config.toml
n_layer = 10
d_model = 192
n_empty_slots = 16
router_score = "softmax"
norm = "rmsnorm"
norm_eps = 1e-05
optimizer = "soap_variant"
lr = 0.0111
Below are experts of layer 5 (counted from 0) of a mixture-of-experts language model. Rows are named gate (a neuron's input weights, with its number), up (a neuron's input weights, with its number) and show model dimensions 0-95. Each number is 128 + 32 x the weight over its row's rms, rounded and kept within 0 to 255. Numbers have three digits each.
Before each expert's rows: "gets" lists some tokens that make up at least twice as much of what it gets as of all text. This comes from a sample of Wikipedia text that the model never trained on. Tokens count by the router's weight.

# expert 79
gets: " by", " with", " of", " to", " under", " from"
gate0:125143118115147097138122103132100117116119110112131148147108187064134105157123156139136168114170143102134113108141121140057150160084128194108177206149134113113137150104061081156094128116153101167141143136153127076107134094155151085174052139101138088118071187101112159106115118162135168091
up0:127062150135131120170109183164131175117074116126099147129120108151161115096111133088201161210142172106174119153094142174192080100137107087106138186126101152178122074180149122156101147129142116134118097146116226089106136120163079113179169152182149139122130098138134118190155110083126113166
gate1:147122129140101115119152163195168147094153133154148143082160150176148123155124100123103116137097139051131090102160118145064181107137176083126132081118116088126159106163101160131093136127120199158066145171078149092123171103122090192104125165125129179112038165103121143121100134127092101177
up1:126129098098131106088116099173072114154156067074165178140068134167148164136093104139107110116125175132082108144127117127165110119097090185133113161152112091097057177099162182169201158146157153116101157103099143140082164125186127139107155118118091163100151105109158124116154162112099065170
gate2:129140167092110154163139141147081133133150176070120119106070094091122087181074115159066153101120154084102119129170075138097095134181129202124094069171178150139066102148151118128075103102122118160083098117092186157117137140177127113118124142172104107147141140142125129147088136092155131152
up2:139120122128085158168111105138132103137093108147107146150106116128155143083160106135097101156215199121147106173186101153104104129160110141139062168096117126146164079115130212126149153174109175144151116214100125110077108158132147118139139145149072172177088119114075123120158119083156082141
gate3:188119131110099155102134155164104181145129180091135136158183051128141145116094110134158093092152159163155130078155113171099096120143172142122103164191220118092101144095142067159145087129154150110163156133126151137141171145105069062121136126135173150120157117124145162137134101114105105186
up3:141137181071118132127124119106106140163082087114143032134121094156161155132193118120126130085142165115136216138102169165171147061098143138082075097130086114183159071167118094093125131084147173115170150179070158083115124111150133136133165074072055091109080123166113116100164124165168129147

# expert 14
gets: " from", " at", " in", " on", " for", " to"
gate0:164166103113160126141172169088082155128074138082137112132135146110141087118131160212150135065091185092088165109144143102114137120137168156145174145136190138100103152152052130135153083131136139101114103103191101062068129125118094132158073110149118190107121131080130172126107144090103121134
up0:160122151157128096121145143129123136119119176104092118124154167138187164137153139099115126130130133148096119143091151068121146093168122104122123118173079161141174163203185152171178111183151132120085126082149100038092096192158089181140095075124062176061098143122170102092128096149106150120
gate1:171121100129134167107165139113156099094076132139121112159152144039131137157180143131178155169134190113080096110103106166186129124133162125114125162103123088180133150132102159142120164114118135139091170128117108141133115157154179085161176127130137147207195110113088073151126136126055112145
up1:116171080106130089167093106075139102109153121131137184091083157141145129131120119095113116099073129187129150165122100108093123105135134096080166084134127213109164171158159109120106139082162159068144054106131100164132106105096085143117077125176171152092120165065088109075136085102101139136
gate2:081118093126172087088118106160082177103099139123188117129120162163143165111165138149138142197087108110189093132124046126182111060146133149147135139112115155118205101061093123173164121166144108097142112156142121122144107063130131122095115151079167137150112103177169124122107138128107198108
up2:193058168152086154104149170097213142087170164097128155187151133200134080110133137105118104198110136118109137143062144142151085115149097101118179142111149119164127102113211169146151149114119152107099078121070120100109132117140161122089112151124192162123119148129105092120135117134162151090
gate3:113171081152136124106103142151149087111071182085149139152066101133067104178122154158174157147206111119091143146140134117113151149124208126156194096164126130183202161147137103185095130089177120140095108145123138103098100108093092078109070087167130150133097103137114116125106107132107162159
up3:111109148130071156075122125174137148152161125178209170096117105125089169127167088130140145099130097127088134088096107135104183113166146186155140146129119090133095135136101113111097123124155143121144081131128082120076149168117125152135083116103137112104115078095144157130124170147167091135

# expert 78
gets: " of", " for", " with", " to", " other", " on"
gate0:144127125134086171143131140144178151153146084091097119122137112132079125140122098100157100118159114132128092110130107147119174094218082067132141155179093149149134163090132112101169130118147120107097116112104104174082154205114162129123155103178101159117088149164189187100156132100130092168
up0:134184106125111084132076086113115151109150156097163155152134110145083116093115098099162089157150201109114145158093136166113121117144121109139094044155165099103135141156194118147070176090117097145117153138090161164192070126119153184137160134140094147156121090100112103147205117125136150111
gate1:126123116183078121147112103142147101144134140164128102094110155099121144112087087093112113161116085145137169079205134095020151148088124117164125131115093146174136146133088096147123131101110131133089122118121126087108157134111120154104153076155149122153101046145125121141127123096108099059
up1:070112142128116140098198167131131109129126157186163134190129100160083161127171182151173105153147167155103119190151167134110114151217116137106102083142129118124161152107115161082138145142165184112168117096127106084132102104153103098142101139173122131142199143132141107119125147105111104169
gate2:116148124109117115131106132109228096065104133137111096147135062092157121056118163116106176136112116113117149126139113168147083104142124144179109126114090105110093100131131138196148150192103115097119138112118130083110173139189235139112141127135141080103111094160163124137136176126151126135
up2:099130187096158138126090128118191126094130121139096136130116104166171171164126130119070152079143106187179195084138158097199074098065108104129107063105136127097157145196114088080069126103141108102119103168096113130134088147161199125155111098070123119089113110152054154122132128083090129085
gate3:120132053106092155161135131164166167148135106154176150106136119144136129128114164141181160078128120106142155145043127117150145171124092097070099192091133162106152131042148142123137131074120070079109151116181108204112162090137135155152135085074090169162133116144168137098166110135123124109
up3:070116169087125164136140121113077150129086156161142097137123117137081115128129125129119111101135129184148168134176100134139106165108139136164070143126149150111102072107136128135117142120175092053122147100083085125149217125064111084180102126090175124129128073167152176163165152171174118154